python train.py --num_hidden_layers=11 --hidden_size=448 --n_experts=64 --experts_per_token=4 --d_expert=64 --d_shared_expert=0 --hidden_act="swiglu" --moe_layers=[0, 1, 2, 3, 4, 5, 6, 7, 8, 9, 10] --router_score="softmax" --normalize_top_k=false --routed_scale=1.0 --balance_loss=0.000338 --balance_bias=true --router_z_loss=0.001 --router_noise=0.3 --router_bias=true --init_std_router=0.0391 --lr_router=0.000778 --vocab_size=16384 --norm="rmsnorm" --norm_eps=1e-05 --tie_word_embeddings="early" --optimizer="soap_variant" --learning_rate=0.00252 --beta1=0.95 --beta2=0.98 --batch_tokens=[32768, 65536, 131072] --max_seq_len=1024 --train_tokens=406000000 --max_steps=5623 --dataset="wikipedia_en"
Below are experts of layer 8 (counted from 0) of a mixture-of-experts language model. Rows are named router (the router's row for the expert), gate (a neuron's input weights, with its number), up (a neuron's input weights, with its number) and show model dimensions 256-319. Each number is 200 + 30 x the weight over its row's rms, rounded and kept within 0 to 999.
After each expert's rows: a language model's description of what the expert responds to; "gets" lists some tokens that make up at least twice as much of what it gets as of all text. This comes from a sample of Wikipedia text that the model never trained on. Tokens count by the router's weight.

# expert 31
router,174,227,137,175,226,226,184,270,191,178,197,165,126,221,165,240,161,185,142,196,201,170,191,209,189,166,222,225,259,188,209,251,172,183,216,189,178,135,187,218,274,221,191,218,232,121,150,179,224,204,192,163,200,226,204,207,185,248,201,214,211,203,216,225
gate0,231,201,191,239,205,231,189,210,239,210,236,132,202,221,213,260,173,205,223,264,202,161,217,242,152,220,200,176,170,138,182,218,162,192,163,182,208,185,168,186,193,142,197,214,225,177,204,207,202,185,164,208,179,164,190,181,229,225,227,238,164,198,285,199
up0,214,226,183,268,179,234,217,204,199,229,176,188,206,218,213,238,146,224,250,233,230,235,260,256,145,232,158,169,169,181,199,242,108,172,146,194,170,221,252,183,179,183,195,168,180,202,188,163,188,165,246,219,230,210,209,225,186,206,199,167,213,205,202,159
Past participles and prepositions after was or is, such as known, named, called, used, on, about, plus byte pieces of Chinese characters.
gets: " on", "ed", " known", " of", " served", " named"

# expert 46
router,147,242,184,157,255,197,215,178,224,192,209,266,179,218,162,236,168,181,220,199,198,149,194,260,151,186,205,204,233,194,217,167,195,279,175,197,219,167,287,180,214,203,263,175,183,177,76,190,260,212,165,206,215,246,192,179,225,215,222,164,155,144,204,203
gate0,223,154,223,219,213,173,197,209,210,183,134,274,195,172,201,216,175,241,241,198,208,193,194,227,156,202,157,177,258,218,235,164,179,164,230,169,211,229,261,140,172,187,200,219,173,219,164,199,209,230,145,177,174,198,218,231,163,164,229,166,212,247,158,219
up0,223,179,184,185,215,183,195,230,190,189,154,263,158,202,162,253,196,251,207,219,181,182,189,269,139,173,210,179,234,206,212,169,185,194,199,175,205,218,227,145,190,223,204,190,206,228,165,214,169,166,132,173,165,211,177,216,138,140,244,194,194,219,168,212
Opening pieces of words and names like sk in skimboarder, Dest in Destructoid, San before Diego, Gr, Dr, mostly in prose.
gets: "w", " Gr", ".", " San", " Dr", " Te"

# expert 42
router,161,199,226,166,188,229,211,158,251,194,183,132,181,213,180,207,233,199,158,235,196,179,206,236,213,172,205,195,235,168,177,257,232,219,211,197,268,211,156,163,222,219,179,203,210,185,197,202,156,229,176,227,159,227,228,189,200,209,205,163,190,190,191,212
gate0,154,237,198,259,234,189,201,135,190,242,164,249,238,178,222,197,130,223,166,203,142,211,216,203,173,192,195,260,213,217,264,157,228,186,194,177,253,174,189,197,180,231,172,197,209,202,187,212,225,211,222,212,203,193,258,243,212,232,191,130,223,184,184,169
up0,188,195,187,210,207,164,236,189,163,241,175,175,229,176,188,214,243,236,224,232,169,196,150,245,216,197,177,240,208,210,207,213,198,202,219,155,234,228,236,210,180,175,186,184,243,194,224,208,129,175,148,220,192,236,188,206,160,231,214,231,221,219,196,218
Single capital letters or consonants starting a split name or word, such as B in Baja, L in Lori, f after hyphen.
gets: " D", " B", " C", " F", " L", " G"

# expert 60
router,198,214,181,197,221,222,234,173,196,202,180,184,167,248,194,191,225,199,174,191,222,139,239,258,169,221,200,203,245,180,210,190,237,200,166,177,203,215,185,170,209,250,200,206,222,165,196,195,300,150,178,199,207,263,223,235,173,239,233,182,186,217,161,201
gate0,221,149,226,184,205,286,180,168,129,159,222,185,105,213,135,191,194,208,221,221,183,224,272,194,212,222,195,200,203,173,156,173,185,198,209,211,192,235,209,206,179,171,211,197,202,172,212,171,212,228,200,203,196,187,191,169,234,184,205,196,254,216,238,237
up0,218,217,206,172,204,178,184,235,258,222,174,197,260,188,239,231,188,187,179,191,212,181,165,173,230,175,203,209,219,210,190,237,221,171,157,207,216,156,180,154,218,294,195,175,251,172,203,188,199,215,200,187,173,240,189,205,149,211,220,202,174,181,131,176
Prepositions linking noun phrases, mostly of and for, as in Bishop of Los Angeles, Minister for, between 1900.
gets: " of", " for", " in", " with", " on", " de"

# expert 4
router,163,212,174,196,182,211,218,208,208,229,190,180,155,162,211,185,242,184,156,271,219,153,219,213,175,205,205,127,205,156,192,276,188,228,173,174,240,157,201,176,184,201,205,214,176,182,188,157,205,198,183,165,219,215,220,187,197,256,217,134,208,254,211,180
gate0,189,203,216,211,164,195,249,219,228,177,218,212,210,190,194,162,218,169,227,168,168,191,218,146,200,179,177,124,221,177,224,193,158,251,188,248,185,131,199,236,168,185,205,242,168,188,203,160,201,194,208,223,221,169,221,181,203,197,214,185,218,144,170,176
up0,197,177,190,198,193,220,222,230,239,214,184,181,200,187,236,250,233,213,198,234,172,225,263,196,181,203,157,230,172,155,187,225,228,210,204,189,242,231,202,196,223,192,191,212,200,220,259,179,174,249,206,181,220,262,153,211,219,195,205,225,187,184,179,175
Mostly the word "as", above all in "as well as" and "chosen as", plus "well", "Best", "quarter", "became", often in sports or award text.
gets: " as", " well", " a", " he", " As", "ey"

# expert 38
router,189,214,166,185,247,203,287,223,218,125,191,213,187,154,236,243,136,204,212,221,246,175,278,221,167,205,242,189,241,189,154,204,258,203,181,169,199,219,198,203,204,220,211,225,163,146,211,164,239,260,177,220,194,209,218,201,177,224,229,228,179,204,197,225
gate0,246,187,208,215,218,162,206,233,176,210,196,203,233,192,214,199,198,231,236,221,193,225,242,154,225,213,187,176,197,200,236,131,244,174,212,209,136,178,188,231,123,208,225,183,217,221,171,214,228,196,210,208,190,222,203,204,246,201,231,222,165,223,217,266
up0,190,196,196,197,206,192,195,238,180,211,188,179,250,218,240,223,222,197,239,206,211,236,238,158,206,183,159,160,195,219,252,152,244,212,199,244,146,180,210,184,141,213,217,191,218,206,172,205,235,194,237,277,202,198,168,222,243,213,202,195,159,237,219,243
Sentence-ending periods after quotes or parentheses, and technical or abstract nouns and suffixes like weight, income, -ation, -ability.
gets: ".", "(", ").", "ation", " \"", ".\""

# expert 44
router,180,197,225,190,205,214,209,202,258,163,169,169,168,184,202,205,203,233,180,184,212,145,216,238,194,194,224,152,218,176,183,175,178,186,150,218,211,197,253,198,250,243,203,210,229,169,180,204,250,194,149,217,177,229,226,180,157,282,205,161,171,181,204,187
gate0,155,200,223,167,176,200,183,227,171,168,169,186,211,209,227,193,149,182,176,179,250,226,175,222,182,273,231,150,225,167,205,195,158,212,179,217,219,216,289,211,194,200,195,224,198,205,211,211,178,181,208,218,199,215,182,260,118,262,201,142,164,195,238,250
up0,187,241,159,219,225,179,243,140,210,227,227,212,190,210,167,181,216,201,205,224,239,184,199,237,202,147,179,210,181,223,208,197,247,169,203,187,227,189,167,247,241,201,173,201,194,99,163,226,195,280,225,161,166,174,223,223,209,139,202,188,233,200,184,210
Line-initial hyphens opening infobox list entries and pipe separators between cells in numeric sports and election tables.
gets: " |", "-", "|", ";", " Active"

# expert 35
router,184,267,184,152,242,209,174,202,241,191,197,188,155,187,156,180,188,195,175,237,174,185,242,219,171,160,239,175,209,185,205,259,171,191,149,168,164,195,214,189,184,196,204,166,201,115,204,201,281,221,168,208,179,211,216,226,163,212,249,207,226,197,212,218
gate0,214,192,195,153,260,168,188,133,215,188,238,231,206,229,174,161,282,213,201,213,204,212,197,181,153,136,189,205,229,212,189,173,211,227,196,222,204,208,120,143,157,216,218,182,200,192,217,178,215,204,148,183,209,208,213,194,202,215,208,203,227,233,177,147
up0,219,222,199,193,230,167,172,191,173,175,190,217,232,191,140,237,208,177,199,201,249,228,215,163,179,177,156,235,212,165,219,226,207,201,165,227,153,207,169,176,215,167,179,189,189,180,277,180,250,199,196,201,239,148,196,227,200,235,217,227,198,180,191,206
Final pieces of non-English personal, place and Latin taxon names, such as -us, -ia, -é, -ano, and Oise.
gets: "is", "us", " O", "ia", "é", "es"

# expert 34
router,206,177,177,170,234,186,205,165,188,202,135,148,200,178,220,179,103,201,190,254,167,186,208,233,187,178,239,162,205,188,282,211,160,184,193,188,228,213,156,179,196,244,143,159,192,169,156,199,200,213,140,185,161,200,209,181,214,179,260,151,198,164,181,201
gate0,240,180,169,213,213,231,178,187,197,173,156,205,237,239,171,242,181,145,228,215,197,223,162,148,195,197,238,173,194,169,251,213,230,215,210,203,190,235,204,217,245,182,185,227,210,235,176,219,156,237,207,283,143,207,252,250,168,241,183,189,246,169,198,189
up0,187,191,176,135,206,206,197,178,160,148,199,177,187,184,150,250,234,210,193,226,257,205,193,201,169,228,196,228,230,216,221,207,237,218,186,234,174,190,185,205,189,168,180,230,180,155,186,187,219,197,151,233,126,236,180,145,211,234,189,185,199,179,241,203
Single capital letters T, K, P, Y starting names, mostly South Asian or foreign, as in Kala, Krodh, Pippa, in tables and lists.
gets: " T", " K", " P", "K", "ec", " Y"

# expert 30
router,103,204,209,156,216,192,218,178,243,153,176,223,223,218,220,228,216,161,189,191,181,173,195,231,200,158,218,230,211,176,213,220,185,238,191,188,247,123,230,217,230,201,164,200,170,200,226,178,208,216,174,243,225,186,240,188,156,235,247,202,118,201,203,245
gate0,193,214,213,186,203,205,225,281,187,192,221,172,230,165,254,270,175,200,169,233,173,178,219,180,228,250,143,222,137,182,186,154,220,209,205,181,192,231,191,229,164,234,155,198,260,220,168,174,227,195,156,200,239,261,207,200,207,135,208,198,215,184,283,226
up0,197,176,249,144,220,161,185,255,188,223,226,165,229,212,246,179,178,203,170,208,183,203,228,219,236,246,144,262,188,212,209,140,173,206,187,170,217,225,168,193,153,197,161,255,278,232,188,203,206,192,168,218,251,234,209,177,182,160,218,199,189,176,235,228
First piece of a split word, often lowercase or M, such as m in miscellaneous, ch in chancel, qu in quoted.
gets: " M", " m", " b", " v", " ch", " al"

# expert 10
router,223,213,159,210,233,202,197,176,251,159,130,196,205,114,203,224,270,169,176,211,197,186,246,232,196,180,229,181,250,211,249,237,202,214,203,144,237,173,164,198,164,195,254,183,214,166,176,189,231,185,157,152,239,246,257,198,157,223,196,141,175,226,229,219
gate0,248,224,163,241,179,232,207,203,211,158,214,250,166,171,243,204,215,136,218,193,192,219,216,230,154,189,205,172,203,210,218,191,203,187,252,187,231,225,257,164,234,201,210,117,215,206,236,242,212,179,236,232,199,240,220,205,244,205,167,162,191,182,198,208
up0,235,183,179,228,197,212,221,205,214,196,216,233,193,153,210,240,216,197,200,215,153,244,200,211,171,160,209,128,199,154,192,214,170,204,246,213,180,230,220,184,202,219,165,120,172,210,195,206,218,167,230,247,242,181,223,225,160,222,190,153,219,227,158,138
"New" before York, Zealand or Jersey, other place words like London, Royal, Old, Great, and mid-word pieces such as "ast" in Shastra, tasteless.
gets: " New", "ast", "th", "New", " place", "ter"

# expert 32
router,225,268,159,181,234,228,242,256,208,165,153,215,119,153,227,234,255,207,163,248,193,193,225,237,171,214,213,185,240,218,205,190,221,221,189,182,206,220,163,196,231,215,188,195,227,129,121,175,272,209,142,230,161,205,268,173,205,201,209,216,179,164,231,212
gate0,227,160,231,168,192,193,208,195,177,199,183,189,173,198,224,203,207,194,208,156,213,248,180,208,138,182,184,276,215,179,214,212,190,216,179,158,191,253,207,227,220,235,215,263,249,223,179,179,155,214,169,146,182,268,206,248,206,196,217,242,209,171,193,188
up0,268,237,280,211,210,211,186,200,242,226,192,190,224,157,157,170,226,230,224,207,180,199,204,219,214,188,262,217,223,251,192,203,214,183,205,210,243,148,274,237,222,142,207,255,188,187,283,272,234,174,214,235,258,214,187,194,176,236,176,193,211,236,135,213
Colons after infobox field names, table pipe separators, and common English first names like John, James, William in tables and rosters.
gets: ":", " |", "-", ".", "|", " John"

# expert 18
router,198,242,174,162,245,217,224,213,181,200,165,192,190,160,205,215,193,178,210,237,206,168,249,217,187,221,209,172,241,175,226,213,171,217,172,157,228,226,152,217,181,225,213,172,180,182,169,148,234,233,199,225,208,240,243,205,190,240,206,152,145,229,197,275
gate0,196,187,190,201,148,172,180,181,210,207,200,192,163,218,248,217,193,175,184,188,220,184,222,236,195,233,167,159,189,231,245,194,169,187,245,184,132,176,213,148,166,192,215,193,181,187,253,192,198,215,202,198,204,174,227,196,248,177,212,163,218,220,187,214
up0,198,203,199,156,245,217,264,176,215,165,150,198,198,206,190,154,184,186,225,182,248,198,221,100,233,144,204,175,218,155,164,152,196,199,176,217,202,195,195,197,179,217,170,217,197,195,181,196,184,230,181,150,200,212,200,143,150,197,220,199,220,206,206,243
The word the or The after a preposition, opening a noun phrase such as the Vermont Senate or the Assembly.
gets: " the", " The", "The", "'s", "the", " British"

# expert 45
router,170,225,196,172,198,219,203,181,232,221,172,198,211,127,230,182,209,202,176,221,194,210,225,297,209,174,290,191,260,194,189,150,227,275,182,168,141,239,197,231,232,229,182,172,204,194,191,182,207,175,162,176,192,247,229,202,231,229,210,182,172,235,195,197
gate0,179,201,184,239,208,235,204,166,186,191,176,214,241,214,212,245,204,197,255,208,183,245,198,162,192,234,200,168,197,142,197,191,189,174,157,227,200,232,135,195,232,215,229,186,142,160,222,188,214,193,187,220,170,202,220,217,183,239,208,212,210,216,195,216
up0,185,157,191,227,211,224,142,183,195,276,234,248,166,281,183,196,161,215,221,195,120,163,187,214,224,229,240,166,234,197,155,209,193,241,228,191,195,216,198,150,188,168,202,146,178,206,228,221,229,232,187,199,226,179,224,188,179,188,204,182,216,208,206,175
Two-letter pieces inside words and names, like am, at, ar, el, en, as in hey-day, Sp-at-ial, ins-an-ity.
gets: "y", "in", "at", "al", "an", "el"

# expert 3
router,163,208,179,173,225,225,223,218,231,173,110,157,137,192,209,223,264,228,210,211,234,212,196,237,154,169,224,155,213,172,238,197,161,219,139,199,184,192,214,115,201,221,205,167,243,159,200,214,226,158,155,194,222,109,192,155,149,178,160,202,166,187,181,257
gate0,171,186,183,195,167,195,213,198,221,198,183,233,245,192,209,192,214,227,228,266,198,228,206,149,198,166,195,223,171,199,181,245,225,220,144,201,230,204,221,245,185,234,207,220,210,210,217,133,190,202,199,209,215,179,243,194,173,224,177,225,188,216,157,224
up0,184,237,171,197,197,224,189,211,268,199,227,153,175,180,181,183,194,174,167,164,202,138,179,211,222,244,187,185,162,224,224,173,179,141,260,183,127,218,193,206,203,147,216,192,238,184,195,262,202,190,199,175,175,205,187,239,205,197,274,192,219,227,221,186
Numbers and symbols in coordinates after "Coordinates:", such as 51°33′ and °, plus decimal points in percentage tables and single capitals like St, J, E.
gets: " J", " St", " E", ":", ".", "°"

# expert 21
router,210,196,211,224,260,191,192,217,212,202,173,185,206,172,217,202,253,257,150,232,175,203,206,187,182,220,224,113,211,202,255,189,206,189,154,189,214,189,238,195,204,224,208,211,214,142,201,162,222,160,145,184,190,207,204,221,208,223,169,142,207,163,208,221
gate0,150,250,229,216,207,186,211,240,179,171,216,210,207,193,235,215,193,230,217,197,162,252,161,228,206,215,192,208,213,244,260,186,163,204,199,212,180,188,248,185,186,229,159,154,217,169,233,199,239,244,224,163,218,208,204,237,215,248,234,233,178,213,234,175
up0,226,190,202,146,142,225,175,208,228,206,202,192,215,173,219,256,156,182,236,202,248,120,238,170,210,168,154,205,187,220,187,147,210,196,257,160,256,213,213,208,195,195,233,224,207,207,206,189,161,163,208,193,214,177,207,168,137,244,183,194,190,216,188,193
Short vowel-consonant pieces inside words, like -id- in considered, -it- in definitely, -em- in attempts; also be and been after has, can or to.
gets: "it", " be", "id", "ad", "ov", "iv"

# expert 40
router,173,191,182,172,255,231,161,177,219,164,163,208,195,157,225,198,248,228,212,189,218,159,198,255,192,212,218,105,211,199,253,266,201,222,169,192,265,183,214,195,198,185,249,202,208,156,172,196,242,189,201,183,168,200,235,210,197,221,211,163,167,146,231,222
gate0,179,226,209,195,161,190,193,197,217,173,201,228,194,219,200,173,232,201,166,206,190,267,226,185,214,196,194,125,262,186,197,185,222,208,169,213,234,231,222,182,172,220,167,200,240,231,161,195,233,211,160,174,162,239,184,187,199,215,177,154,189,169,180,171
up0,233,178,212,197,241,173,165,218,208,195,154,173,195,223,223,192,243,174,174,215,172,221,196,165,190,198,214,135,215,164,243,215,204,249,179,193,202,219,196,269,183,177,207,201,204,198,206,247,182,206,221,189,193,222,181,146,181,242,221,154,259,216,164,215
First pieces of personal names and surnames in sports or music tables, such as De in Deguchi, Sal in Salva, Le, Man, and U before .S.
gets: " U", "le", " st", " De", " Le", " La"

# expert 23
router,139,226,231,125,256,223,208,166,221,180,200,194,188,174,195,223,188,179,200,171,193,187,247,252,170,186,171,165,247,129,223,234,177,213,162,179,218,199,197,169,198,208,216,156,221,225,132,179,207,193,177,228,163,237,249,233,162,236,180,166,175,171,189,240
gate0,197,240,180,191,208,223,219,197,238,189,197,221,180,191,224,173,157,232,201,149,221,251,265,161,208,211,198,228,207,208,216,205,204,176,207,185,185,158,207,203,204,197,239,180,182,196,256,193,191,269,219,252,200,249,215,196,184,207,203,170,259,222,204,202
up0,181,162,217,206,186,176,182,206,159,210,180,207,213,244,188,247,217,177,206,233,185,176,149,225,179,181,172,174,228,185,234,202,195,215,173,202,198,234,186,195,182,208,196,227,222,207,153,215,208,157,176,151,212,141,232,170,221,161,207,187,157,204,219,192
The article a and number or quantity words before a noun, such as two, several, many, new, single, large.
gets: " a", " two", " one", " an", " new", " other"

# expert 51
router,195,203,223,195,197,226,227,205,206,219,149,216,192,187,166,234,248,197,179,269,160,204,253,235,197,206,226,257,175,180,259,197,151,237,210,189,209,168,213,212,237,214,197,160,221,172,184,165,215,194,162,216,206,226,206,200,138,232,198,212,169,176,183,261
gate0,227,163,211,220,192,224,145,191,225,179,222,195,235,202,156,152,230,235,255,192,215,189,221,210,230,265,242,211,174,135,216,181,148,176,190,170,195,209,193,303,205,201,223,154,260,214,165,196,213,176,237,198,148,224,210,230,229,207,154,157,194,169,186,244
up0,171,234,207,188,201,179,246,212,141,193,195,195,193,219,178,232,186,168,195,246,191,255,211,207,202,173,104,221,185,210,230,204,230,182,184,218,207,195,156,155,222,203,144,266,176,202,242,139,185,225,191,222,217,193,197,173,183,175,208,221,181,214,240,190
City, team, surname and brand pieces in sports and biography text, such as New York, Philadelphia, Williams, 's, -ers.
gets: "'s", "ers", "'", " York", "ric", "ine"

# expert 41
router,186,231,218,157,202,207,176,236,245,184,164,165,154,157,207,234,203,194,223,236,200,197,242,226,222,172,204,182,260,184,182,210,218,181,190,198,236,130,189,219,216,196,256,191,171,138,174,184,228,193,178,156,147,251,218,211,173,241,175,165,171,155,185,244
gate0,244,186,213,213,199,164,271,200,152,226,141,175,112,182,226,212,234,202,192,191,204,185,249,210,193,221,118,219,170,232,168,208,199,141,235,270,255,166,200,199,239,248,171,182,171,179,167,141,212,232,152,177,197,239,203,215,202,194,198,204,132,227,179,200
up0,233,225,192,199,184,199,175,194,175,228,236,219,186,240,235,178,219,209,209,191,165,221,218,185,245,252,213,167,157,212,199,202,203,210,189,184,177,216,210,212,188,207,226,250,256,149,198,227,236,194,185,176,219,228,170,185,189,198,255,220,246,144,237,195
Prepositions, conjunctions and main verbs in running narrative prose, such as with, under, when, during, into, and took in "took place".
gets: " with", " for", " but", " after", " of", " under"

# expert 11
router,153,182,200,218,224,203,184,186,221,144,171,223,133,149,196,202,228,224,179,211,193,157,206,228,196,146,242,234,257,151,248,187,229,193,201,157,246,201,246,202,215,236,178,168,228,215,166,177,182,235,174,172,181,177,254,212,203,237,159,191,164,213,181,191
gate0,233,136,187,143,169,237,195,160,193,161,253,210,182,202,191,193,170,209,216,235,184,205,195,219,167,171,151,237,238,186,213,215,175,204,165,186,189,236,278,198,197,228,193,198,262,217,197,148,151,232,155,155,210,209,239,177,248,200,191,157,190,174,159,159
up0,210,204,175,193,228,195,218,162,156,178,229,192,180,241,204,225,212,234,233,228,245,159,220,197,204,237,242,265,150,186,207,167,178,175,192,157,147,240,213,209,173,177,238,208,200,201,176,174,190,192,229,139,185,189,182,187,258,197,226,204,202,195,200,251
Single first letters or letter pairs opening a word, often after a quote or bracket, such as the h of "historical", Wh of Whig, N of Nissan.
gets: " H", " W", " N", "M", "H", " n"

# expert 59
router,172,252,215,183,177,221,263,188,238,203,164,151,142,164,221,215,197,237,207,269,213,174,225,199,208,185,252,197,194,189,230,161,176,225,157,159,200,215,200,205,185,213,210,206,204,212,199,158,194,191,174,195,158,238,232,177,154,224,176,207,209,181,186,208
gate0,233,174,225,254,175,205,204,182,180,202,213,178,196,207,217,189,198,215,212,168,182,246,207,213,209,197,175,188,160,172,184,118,205,247,176,180,230,145,183,181,188,167,239,257,159,223,221,244,224,243,174,173,190,234,208,222,186,206,178,218,213,228,232,189
up0,196,185,244,202,229,147,223,189,170,168,214,170,182,173,194,229,170,191,164,165,167,243,222,170,203,207,207,275,201,203,206,146,222,233,177,174,250,148,190,205,196,180,267,290,196,197,249,226,213,191,189,197,208,239,182,186,211,190,164,237,203,227,225,188
Sports words such as game, Championship, club, round in results tables, plus mid-word vowel pieces like ee, ie, ia and math closing braces.
gets: "}", "ie", "ia", "au", "ae", " Cup"

# expert 1
router,199,212,145,162,226,228,174,203,190,170,196,214,189,175,218,223,227,177,227,259,190,193,239,243,212,179,195,155,221,176,200,205,147,231,179,184,255,236,172,147,244,216,153,133,182,194,197,227,201,216,167,173,171,240,196,174,195,195,174,205,182,229,224,245
gate0,238,183,237,147,197,188,212,181,264,202,181,218,192,146,197,242,134,164,224,178,137,231,144,239,206,206,221,169,229,187,176,214,235,213,197,232,287,226,218,239,190,187,216,248,198,197,227,230,234,154,210,205,156,231,150,174,186,210,213,170,241,217,186,157
up0,168,230,194,202,218,201,144,212,130,221,188,226,183,246,151,175,248,229,155,215,202,191,240,195,218,208,183,222,246,214,231,214,174,198,262,185,159,155,215,181,211,201,193,166,245,208,167,180,217,215,205,211,213,226,191,205,200,210,177,188,111,225,207,239
Unit and suffix tokens in infoboxes and tables, such as km, m before ^{, ordinal th/st, plus adjectives like National, European.
gets: "th", " /", " km", " m", " National", " |"

# expert 13
router,175,227,137,221,159,218,196,242,187,204,161,206,184,187,246,217,246,206,182,215,209,186,220,222,173,182,221,173,265,165,223,254,205,254,169,182,195,185,227,217,169,178,201,184,181,214,157,179,255,245,188,213,200,215,253,218,172,231,215,185,205,197,162,202
gate0,213,179,147,207,203,232,249,270,188,189,191,192,192,167,208,168,231,141,163,162,194,190,152,195,191,173,157,205,176,162,228,177,221,209,193,197,200,208,187,224,257,191,190,202,258,198,157,172,213,214,221,183,213,201,245,187,219,250,227,185,205,216,163,205
up0,222,200,165,181,137,248,236,252,157,200,230,195,211,220,189,167,246,157,171,197,232,225,177,250,182,191,205,157,210,211,227,193,173,215,206,218,194,170,227,219,197,149,186,197,268,194,259,203,190,188,220,189,217,190,249,207,155,197,240,185,182,270,176,195
First digit or number token in table cells, scores and counts, such as 6 in 645, 3 in 3rd, 13 in 13,739.
gets: "1", "2", "3", "5", "4", "6"

# expert 28
router,197,279,206,172,226,203,174,188,215,161,176,189,169,226,198,217,184,209,197,198,204,212,175,185,177,183,190,176,216,218,263,238,209,189,213,199,216,129,179,190,218,182,255,152,200,187,211,200,210,235,160,151,182,159,247,211,223,231,233,136,170,194,194,189
gate0,176,140,221,152,211,204,253,252,208,188,179,199,218,230,193,213,230,200,214,242,206,239,175,236,164,220,186,222,194,182,178,222,212,225,222,182,156,182,233,199,155,194,234,241,134,185,230,166,258,193,193,216,213,184,235,257,182,268,201,163,204,267,214,230
up0,225,209,209,149,187,235,204,208,196,195,221,190,208,197,209,227,220,172,199,161,219,216,190,249,171,184,154,229,200,243,226,193,196,191,123,225,179,180,198,169,112,177,218,197,154,166,230,170,191,233,210,178,227,237,199,216,221,236,183,165,180,198,181,188
First pieces of years such as 199, 201, 197, 180 in dates and film titles, plus verb pieces like "uct" in reluctantly and "ing".
gets: "200", "201", "199", "198", "197", "196"

# expert 2
router,195,202,165,212,240,182,209,161,278,187,210,226,214,208,239,216,188,223,161,266,226,202,195,215,166,202,286,159,234,189,230,190,216,177,197,176,214,197,189,194,212,206,236,193,207,179,191,151,210,196,167,161,157,206,248,285,197,187,190,158,179,184,184,227
gate0,187,195,244,157,229,155,216,212,201,185,187,223,265,165,260,228,175,186,227,255,214,212,223,216,204,152,177,198,164,226,193,175,191,167,198,151,206,216,135,124,190,220,249,204,251,219,143,189,149,216,188,221,200,205,257,167,172,178,213,190,221,204,265,190
up0,254,216,184,233,154,202,237,149,205,204,169,173,161,212,197,224,209,194,187,202,167,195,198,172,166,244,176,177,200,197,204,222,220,211,176,177,224,190,249,207,235,230,212,191,226,232,249,194,244,197,202,223,192,175,161,209,168,191,195,237,234,234,181,229
Bare spaces before years or numbers, sentence-ending periods, and opening parentheses before converted units, in tables, infoboxes and election results.
gets: " ", ".", " (", "–", ").", "\"."

# expert 58
router,162,187,222,165,214,192,198,199,265,185,177,248,175,248,215,251,233,187,182,179,179,176,246,232,184,203,230,147,246,199,249,182,128,220,188,167,199,163,215,192,237,201,212,190,214,175,164,169,195,214,170,156,237,225,198,216,206,209,258,130,192,198,163,229
gate0,229,208,189,205,220,179,199,214,205,196,181,185,237,200,208,242,194,166,281,158,160,168,181,226,190,156,181,237,185,230,199,181,242,262,180,213,194,219,195,167,216,197,189,196,167,155,209,166,203,245,217,248,234,226,254,186,231,176,139,189,202,188,214,203
up0,178,187,222,186,238,218,247,227,170,192,210,224,224,227,212,307,210,176,216,209,209,208,229,208,224,149,195,235,218,164,262,216,198,232,196,196,140,222,164,212,202,173,166,189,170,225,166,223,240,156,221,211,151,255,222,137,193,193,161,229,220,274,202,247
Inner pieces of place names and technical words like oc in Pocatello and Pocillopora, men in menopause, and Z, social, human.
gets: "oc", " Z", "r", "ic", " Pr", " social"

# expert 55
router,164,222,181,151,226,231,222,231,204,221,157,164,170,185,218,191,241,218,159,235,206,215,224,223,173,193,230,153,195,161,222,231,210,225,199,124,242,216,226,191,270,211,201,168,182,192,181,214,246,224,161,163,184,203,235,267,216,257,195,163,198,174,167,182
gate0,134,241,234,161,181,208,158,187,199,223,245,202,216,192,195,207,273,194,224,230,170,153,178,215,153,187,177,173,236,241,246,196,175,205,180,220,179,186,201,204,190,247,243,195,202,170,140,198,226,202,228,249,232,171,226,233,231,152,159,202,185,261,177,204
up0,212,204,176,270,219,184,237,214,243,209,161,211,196,189,200,148,184,174,206,189,216,215,258,183,186,239,267,212,161,185,175,167,199,233,238,182,231,202,159,170,173,198,204,168,222,273,231,233,173,179,151,178,160,235,201,180,176,229,244,149,174,136,198,187
Last digit of years and figures, such as 7 in 1957, 1 in 2001, 25 in 2024–25, plus century.
gets: "0", "1", "3", "2", "4", "6"